Below are experts of layer 4 (counted from 0) of a mixture-of-experts language model. Rows are named router (the router's row for the expert) and show model dimensions 0-159. Each number is 200 + 30 x the weight over its row's rms, rounded and kept within 0 to 999.
After each expert's rows: "comes after" lists some tokens at least twice as common just before its tokens as in all text. This comes from a sample of Wikipedia text that the model never trained on. Tokens count by the router's weight.

# expert 26
router,157,153,177,231,208,232,190,250,181,172,176,156,228,237,194,183,189,155,181,140,213,222,235,184,191,243,153,239,194,227,230,207,168,231,232,183,211,177,144,227,175,161,167,168,181,168,221,191,194,173,233,177,178,212,193,233,235,150,169,219,170,147,228,239,207,219,165,171,219,226,193,235,239,236,233,209,239,228,232,195,223,209,247,170,164,172,180,235,173,208,180,202,194,178,230,217,178,173,242,232,162,194,211,161,198,183,221,258,160,220,155,213,135,249,177,228,208,232,154,205,214,221,188,179,216,241,211,202,214,172,124,221,219,214,148,178,228,241,231,200,233,216,216,196,151,162,201,151,254,165,204,169,234,216,231,201,155,191,197,192
comes after: " ", "'", "1", "–", " United", " —;"

# expert 21
router,163,192,186,181,120,200,173,222,205,192,176,214,203,223,195,169,155,235,227,149,236,196,228,199,139,256,150,238,161,224,215,209,136,224,230,178,213,183,197,204,185,185,189,232,200,194,249,148,147,189,225,150,172,199,186,252,214,179,185,232,193,141,207,280,227,199,190,184,204,254,154,235,241,237,218,252,225,236,217,191,251,212,255,193,185,199,172,207,163,187,174,191,164,178,228,158,195,183,227,195,181,159,206,179,167,193,230,217,180,210,169,269,201,198,207,245,196,225,158,159,170,239,198,189,221,223,209,167,198,187,161,250,214,260,129,197,236,225,231,208,223,207,229,217,160,181,183,173,180,203,201,212,185,213,201,190,175,189,215,223
comes after: "\n", "|", "In", " Born", " there", " Win"

# expert 19
router,158,154,177,233,206,230,188,250,183,171,176,159,229,239,197,188,187,161,183,146,217,221,234,183,191,244,155,240,196,227,225,206,168,238,233,180,209,180,143,225,175,164,167,165,184,172,223,195,197,172,236,174,178,213,191,232,236,147,171,221,169,149,229,243,206,224,165,172,218,226,195,235,241,236,233,211,239,232,234,196,219,209,247,170,167,167,181,236,173,208,183,200,192,179,228,214,177,177,241,231,164,193,216,164,197,181,221,260,160,217,155,213,136,250,175,227,209,231,152,205,216,224,188,180,217,237,212,201,209,171,125,222,218,218,147,179,231,242,226,198,240,221,220,196,151,171,200,153,254,161,205,167,234,214,232,204,156,193,201,191
comes after: " |", ",", " for", " It", " at", " United"

# expert 7
router,198,171,182,216,218,176,179,226,153,160,184,199,211,215,171,192,199,208,216,195,222,220,211,196,173,221,203,256,170,218,221,207,157,199,212,194,245,185,167,241,144,114,151,191,164,206,195,189,151,195,199,178,209,258,178,213,206,184,214,226,197,186,197,200,205,214,186,156,191,220,162,221,189,258,218,225,201,227,207,252,206,199,251,160,202,219,179,251,199,164,171,204,195,138,219,191,205,180,198,257,195,133,203,202,176,132,218,248,161,224,215,195,184,260,183,210,254,240,179,191,157,237,199,224,198,221,191,235,230,165,225,258,201,261,169,185,221,221,167,164,211,271,203,256,206,177,167,177,250,163,232,173,219,237,199,150,159,187,174,228
comes after: " the", " The", " his", " a", "The", " first"

# expert 13
router,211,169,167,206,194,155,196,209,197,158,193,139,278,218,161,179,203,216,216,200,278,234,198,172,171,216,167,179,168,227,206,176,165,232,214,192,227,169,160,224,171,196,204,215,174,210,184,220,176,194,278,155,184,229,185,225,195,198,171,215,205,205,202,200,274,229,184,159,181,240,200,248,213,222,200,209,216,230,203,220,177,236,211,147,184,168,146,191,170,148,195,149,196,201,218,163,185,130,220,264,205,167,203,227,203,183,237,206,175,222,181,248,202,226,187,215,221,200,190,158,202,252,188,233,200,193,204,159,244,183,250,211,209,209,181,159,209,234,171,184,229,282,201,214,198,206,180,190,191,208,242,175,260,247,214,252,152,189,247,186
comes after: " was", " is", " were", " be", " are", " been"

# expert 15
router,157,153,175,235,209,230,187,248,183,173,178,154,228,238,193,185,189,159,182,144,215,221,234,183,189,243,153,239,197,223,227,212,167,234,232,180,207,177,145,222,174,165,166,171,181,166,221,188,197,174,234,176,177,209,193,232,236,150,167,220,170,149,228,239,205,218,167,171,215,223,196,235,241,236,233,210,241,229,239,197,228,208,249,172,168,175,180,234,171,207,180,200,192,184,230,214,178,179,241,231,161,193,214,162,195,179,219,259,160,219,152,211,137,245,178,231,208,232,151,203,214,220,187,182,217,239,211,203,208,173,124,223,221,213,145,180,232,239,233,198,233,219,218,202,152,165,198,152,254,159,203,168,240,214,231,204,155,194,197,187
comes after: "–", " |", "|", " of", " in", "8"

# expert 27
router,156,154,178,232,208,235,193,246,182,174,178,155,230,238,192,186,189,159,184,144,217,224,232,185,189,241,153,239,193,224,226,203,167,233,229,180,208,180,141,227,173,163,166,169,182,168,220,191,196,174,232,175,179,212,191,232,235,149,169,222,167,145,226,236,207,220,163,172,214,227,193,237,238,236,233,208,241,232,235,190,226,209,249,171,165,171,182,233,174,205,180,202,191,182,229,215,178,175,242,230,167,190,212,159,197,184,222,257,161,217,152,210,135,250,176,228,209,232,155,205,210,221,185,183,217,238,213,204,210,173,119,223,223,211,147,176,233,237,229,205,234,216,219,195,151,163,198,150,254,166,205,170,235,215,231,213,156,194,196,186
comes after: " ", "9", "2", "6", "'", "3"

# expert 9
router,150,177,173,200,155,194,161,251,148,208,167,198,215,225,207,213,184,209,198,155,217,197,207,162,145,282,166,221,164,230,231,230,182,219,210,185,244,160,214,218,130,146,178,222,177,200,210,200,163,208,270,160,157,206,175,253,258,226,160,212,242,168,227,258,222,221,166,196,184,213,207,256,218,237,214,255,226,213,190,190,199,202,260,164,191,221,201,247,163,199,155,198,193,207,228,208,200,191,256,219,173,172,220,191,144,193,176,244,200,212,133,211,198,194,166,220,197,243,177,201,156,181,187,175,240,252,201,229,185,173,181,190,235,224,164,219,216,230,192,195,186,212,236,195,173,142,189,178,201,186,216,171,207,229,207,230,171,207,184,180
comes after: "0", "3", "4", "%", "5", "6"

# expert 23
router,159,154,176,234,206,232,191,251,185,173,177,156,230,239,196,186,190,156,180,143,214,221,235,184,192,238,155,238,198,226,228,206,165,237,231,181,207,181,146,224,176,164,167,170,183,164,222,190,197,174,232,178,176,210,194,231,234,148,167,222,172,147,229,240,203,220,176,170,217,226,198,235,238,236,234,206,239,227,237,196,225,208,248,170,166,170,179,236,171,210,183,203,195,179,228,219,177,177,239,230,169,193,213,165,201,180,221,257,159,218,154,211,134,249,179,231,210,229,155,205,218,223,184,188,218,241,215,201,214,171,120,223,221,215,146,177,231,240,227,196,238,222,219,200,152,167,195,149,256,163,206,167,234,213,232,205,157,190,197,191
comes after: ",", "4", "8", ":", " on", "3"

# expert 8
router,158,155,176,236,203,233,187,247,185,173,177,153,228,240,196,189,190,161,181,145,216,222,235,184,189,241,151,241,197,224,225,211,167,234,232,180,209,183,142,227,176,163,166,170,185,169,217,187,196,169,232,175,178,214,191,231,237,149,167,220,169,144,229,237,205,219,168,169,218,229,192,237,239,235,234,209,243,228,235,195,225,208,249,170,168,168,179,233,169,208,180,202,194,181,229,218,176,179,239,232,168,193,214,165,200,180,219,258,161,220,156,211,133,246,175,232,208,231,151,204,214,221,187,178,217,242,216,199,209,173,128,226,221,217,147,177,229,239,226,200,235,218,220,199,151,169,202,152,254,160,208,172,235,216,232,205,154,189,197,192
comes after: " |", " to", ")", " from", " on", "'"

# expert 24
router,158,154,177,233,207,230,190,250,179,172,176,155,230,236,197,191,191,162,184,147,217,226,234,182,191,243,155,242,197,223,230,205,167,235,232,178,211,179,143,226,172,165,167,169,185,169,218,183,198,174,236,178,178,211,193,231,238,148,169,219,171,148,229,238,207,219,165,169,217,225,195,237,237,235,235,209,241,235,234,192,229,208,248,171,169,172,181,236,171,207,181,204,197,180,230,218,177,176,244,231,165,193,213,164,196,179,220,261,158,219,153,212,132,248,175,229,212,233,154,205,215,219,186,187,217,239,212,208,211,175,126,223,222,216,148,181,228,238,231,201,235,216,219,194,151,166,196,154,254,160,205,168,236,217,233,200,158,191,190,192
comes after: "1", "9", "0", ",", ";", "N"

# expert 17
router,156,154,178,236,209,235,191,251,180,172,175,154,227,238,197,185,191,161,187,144,215,223,232,184,191,241,154,237,197,225,226,202,171,236,231,177,210,178,142,224,174,161,169,168,183,173,216,191,195,175,234,178,180,213,192,232,238,150,167,222,171,148,226,238,208,221,162,173,220,222,194,238,240,237,233,210,242,234,238,194,228,211,248,169,167,167,179,235,170,211,177,203,199,178,229,216,178,177,241,229,166,195,213,167,196,180,223,260,158,221,155,208,132,249,175,228,211,231,157,208,212,220,189,183,216,238,215,205,210,174,126,226,221,213,146,178,229,240,229,200,229,220,218,197,153,168,201,152,256,161,206,165,235,213,230,208,156,192,199,190
comes after: " ", " of", " by", " for", " Los", " John"

# expert 25
router,178,175,179,250,168,218,188,204,169,211,185,183,208,211,195,130,159,208,208,171,226,200,239,169,196,201,159,170,204,257,228,211,124,240,176,163,222,166,166,199,167,190,196,243,189,210,212,191,201,164,209,221,180,213,154,214,236,245,183,226,274,225,182,221,208,188,205,164,230,262,138,228,202,190,223,221,214,218,184,210,178,234,227,165,215,210,171,221,197,177,180,204,203,179,224,193,161,147,242,238,183,122,240,185,161,166,270,182,209,237,227,222,218,210,173,229,273,240,184,190,143,211,192,235,202,205,171,195,241,185,243,176,203,214,197,158,250,209,196,209,243,215,246,180,177,189,192,194,217,202,167,190,219,275,237,186,205,218,155,227
comes after: " (", " \"", " un", " An", " Th", "S"

# expert 20
router,157,152,177,233,208,232,190,252,180,175,174,152,229,239,193,189,190,156,182,145,214,224,233,184,195,242,153,238,199,226,225,204,166,237,232,180,209,178,141,227,175,165,168,167,179,167,221,191,195,175,235,174,178,210,191,227,236,150,171,218,169,147,229,239,208,220,162,173,214,226,193,236,238,235,235,208,239,231,232,193,226,209,249,169,165,173,177,235,169,205,180,201,187,178,229,213,174,178,241,228,165,193,213,162,199,181,223,259,159,219,155,213,139,247,175,230,211,228,153,203,212,222,185,180,220,241,216,200,207,171,129,225,222,213,148,178,233,239,230,199,232,218,218,195,151,168,196,150,256,163,204,166,238,215,232,205,160,192,200,190
comes after: " |", " ", " in", ":", ".", "|"

# expert 10
router,197,170,199,249,197,202,209,258,141,190,162,195,208,211,208,176,159,165,199,163,222,215,263,207,180,222,220,184,211,263,236,207,206,196,250,198,217,212,193,228,207,158,141,236,190,181,220,165,182,195,201,144,163,224,154,203,204,162,200,220,238,200,228,217,216,221,174,163,246,221,188,239,179,192,191,231,200,237,251,202,161,192,231,165,173,182,208,226,172,162,169,194,184,188,245,214,190,147,191,216,188,140,224,201,152,204,203,214,156,199,171,183,191,246,197,205,213,243,205,187,133,223,174,235,249,209,259,193,202,157,252,268,241,223,186,204,229,203,222,139,219,284,227,187,194,179,174,135,206,176,195,175,212,212,247,212,169,161,182,208
comes after: " the", " a", " an", " and", " his", " The"

# expert 14
router,157,156,177,231,208,233,190,252,181,172,177,157,231,240,197,187,187,157,184,143,214,225,235,185,191,241,153,238,196,225,228,208,166,233,233,178,208,178,143,225,177,165,166,165,185,170,221,189,197,173,233,173,180,212,192,234,234,149,167,221,171,151,226,240,206,221,167,172,214,225,193,236,240,237,232,209,240,231,233,193,227,209,250,169,168,172,181,236,172,207,183,204,196,181,228,212,178,178,242,231,163,192,213,164,196,178,223,258,158,216,155,213,134,247,174,230,211,231,153,207,214,219,186,183,218,236,214,203,210,172,123,227,222,213,146,179,228,239,224,199,229,218,220,196,152,167,198,150,252,159,202,168,239,217,231,201,157,194,198,185
comes after: ",", " and", " that", " he", " but", " in"

# expert 6
router,198,167,185,227,162,223,173,186,182,205,196,132,230,229,181,198,194,210,184,184,184,248,199,185,208,208,173,244,184,198,260,196,170,248,176,180,210,180,193,245,119,136,166,221,189,186,202,186,168,192,223,167,169,205,188,206,220,205,201,208,219,118,238,216,221,253,180,183,161,256,184,259,208,248,229,232,215,239,180,265,264,231,186,154,180,221,178,269,181,206,180,170,171,196,227,185,180,203,235,216,161,207,279,183,153,187,187,231,178,220,150,212,160,216,156,207,195,177,216,158,150,199,164,190,254,216,225,247,198,195,204,234,230,220,161,190,235,243,204,206,178,187,213,219,173,200,190,194,203,209,222,165,204,216,235,230,190,187,163,180
comes after: "2", "0", "7", "5", "4", "6"

# expert 12
router,180,166,183,258,164,218,201,235,186,169,183,119,204,228,192,171,184,185,249,179,224,219,244,150,223,241,169,225,216,206,240,241,147,188,216,180,189,157,166,216,157,171,171,201,176,170,206,182,165,227,207,154,167,228,144,243,211,168,193,234,185,158,193,215,246,213,161,177,214,214,192,209,221,254,206,228,231,199,213,239,222,217,225,163,167,146,205,237,199,202,198,208,191,170,227,208,195,119,238,218,157,196,218,212,192,179,218,223,167,205,197,227,171,236,167,268,223,227,190,222,192,226,205,242,231,244,243,210,225,186,133,215,233,217,184,150,185,221,224,208,229,212,214,211,173,179,188,185,253,166,230,158,213,170,207,190,149,127,204,197
comes after: " in", " of", " the", " for", " with", " as"

# expert 1
router,178,154,168,203,189,200,203,248,179,192,158,155,225,220,187,195,188,183,184,167,198,222,205,197,182,234,198,260,167,252,264,209,204,228,209,153,198,204,161,205,171,182,141,203,173,222,152,142,171,163,218,173,171,211,183,231,230,183,209,188,184,147,230,196,216,226,138,189,255,239,186,255,251,221,252,211,196,207,199,174,244,216,264,191,156,203,173,246,167,203,157,180,159,200,207,179,157,180,258,198,165,181,220,183,201,218,216,229,169,254,158,217,181,221,193,194,197,244,153,142,190,200,161,214,207,267,239,229,193,182,182,229,218,239,180,173,232,257,190,185,226,236,221,223,168,202,201,172,219,198,247,191,199,195,242,189,182,201,208,254
comes after: "6", "3", "0", "4", "7", "5"

# expert 11
router,175,164,207,246,151,249,182,239,133,208,197,221,184,248,165,177,174,225,214,170,229,257,211,172,160,243,161,237,147,240,249,171,217,230,179,173,218,173,178,235,201,153,180,230,170,173,218,180,154,169,175,205,176,194,169,205,217,202,160,253,192,174,202,211,231,218,176,196,228,235,166,227,254,223,227,231,212,192,223,217,204,221,208,158,191,200,149,202,161,206,164,207,170,171,218,168,225,185,203,213,205,104,230,199,188,159,288,205,200,230,183,196,236,215,189,236,238,208,176,176,157,239,176,205,210,210,214,193,255,185,190,191,188,240,201,188,199,193,184,198,220,190,228,240,210,223,157,199,231,192,204,185,217,246,231,148,136,191,238,158
comes after: "\n", "==", ".", "|", "===", " |"

# expert 29
router,147,157,181,226,186,211,150,201,195,184,180,136,219,230,205,187,199,222,190,162,214,202,198,194,198,215,188,270,195,260,253,174,180,213,233,154,209,206,193,221,194,147,193,186,170,210,215,157,174,161,207,201,157,207,190,209,209,169,205,213,204,167,196,223,219,224,212,154,203,237,187,254,213,218,232,225,247,225,199,181,208,237,218,128,181,166,140,247,157,211,143,217,187,198,239,195,139,166,272,196,176,176,227,175,167,206,231,233,204,218,166,261,187,213,182,189,245,258,201,198,178,285,183,219,198,252,224,232,203,194,215,228,214,211,189,171,233,259,181,192,205,251,243,210,173,161,175,206,214,189,216,155,190,196,245,173,179,196,165,178
comes after: "2", "1", "0", "9", "3", "8"

# expert 30
router,145,174,168,220,155,188,153,216,176,182,168,206,175,227,157,171,186,219,206,179,208,220,216,173,170,194,190,274,189,191,233,237,186,230,218,222,211,182,187,206,189,160,214,220,175,190,240,161,221,169,230,184,157,245,205,222,224,261,201,224,228,233,206,256,222,206,189,184,254,238,133,225,211,200,249,257,212,206,242,230,200,225,218,188,209,217,161,193,160,199,160,127,161,157,211,193,209,174,201,203,172,216,224,158,177,155,228,250,184,171,201,206,232,177,187,202,256,208,171,166,184,227,204,193,256,200,199,187,219,160,218,239,231,211,159,137,224,196,155,157,261,226,234,165,179,226,212,207,197,137,189,167,220,238,217,176,170,153,218,196
comes after: "-", "–", " •", " Sub", "/", "″"

# expert 0
router,163,169,181,222,134,213,142,213,191,210,168,205,247,243,191,195,198,231,223,158,223,216,207,208,152,210,175,275,173,233,218,233,211,252,189,176,191,150,159,235,188,146,162,194,181,178,209,202,142,165,199,183,156,196,151,216,239,177,141,216,218,147,231,241,240,253,207,191,208,228,190,230,232,209,219,251,210,209,238,208,242,203,224,194,200,160,195,204,183,180,160,183,185,174,240,170,163,178,201,200,150,166,266,155,207,194,252,235,175,209,178,214,196,245,160,206,209,224,162,159,189,211,160,194,242,199,250,228,204,208,159,209,213,214,177,192,204,200,242,204,213,222,217,240,174,174,195,165,211,213,197,141,223,234,239,163,143,189,208,225
comes after: "\n", ".", "==", " ==", " =", "==="

# expert 18
router,156,152,178,231,207,228,191,248,182,172,179,156,227,238,196,189,187,161,185,141,214,225,231,183,191,240,152,241,198,223,228,213,169,239,231,181,212,178,146,224,178,164,165,165,182,166,222,185,197,172,237,177,180,212,191,232,233,146,173,220,168,149,232,239,209,223,163,172,214,225,196,236,240,237,232,208,240,231,235,197,220,209,248,170,165,173,181,237,174,206,178,207,192,181,230,216,177,174,242,230,165,189,213,162,195,181,220,259,163,219,154,215,129,250,177,231,211,231,154,206,215,219,184,185,217,240,214,205,210,174,127,221,223,219,148,177,230,241,230,198,232,216,219,195,149,169,202,151,255,168,207,165,235,215,231,211,156,191,199,190
comes after: " ", "1", " |", "5", " $", " A"

# expert 3
router,134,181,136,217,190,229,182,204,176,192,213,178,235,211,177,201,181,159,155,187,193,211,193,144,162,191,183,268,120,203,207,178,156,246,213,167,229,209,225,233,179,201,161,234,190,169,222,195,204,197,234,257,194,248,163,287,210,201,197,244,205,195,207,245,238,208,204,206,208,200,213,197,199,220,232,219,236,214,233,169,216,248,211,162,164,192,181,239,194,183,180,210,163,217,240,187,141,156,203,244,193,133,200,174,206,191,170,202,182,212,194,207,213,210,184,247,248,201,164,167,173,211,140,189,226,281,204,206,240,186,208,188,212,211,156,165,238,207,191,131,250,230,219,222,191,189,146,201,231,173,232,207,195,215,245,201,226,204,199,199
comes after: " K", "k", " H", " M", " J", " Z"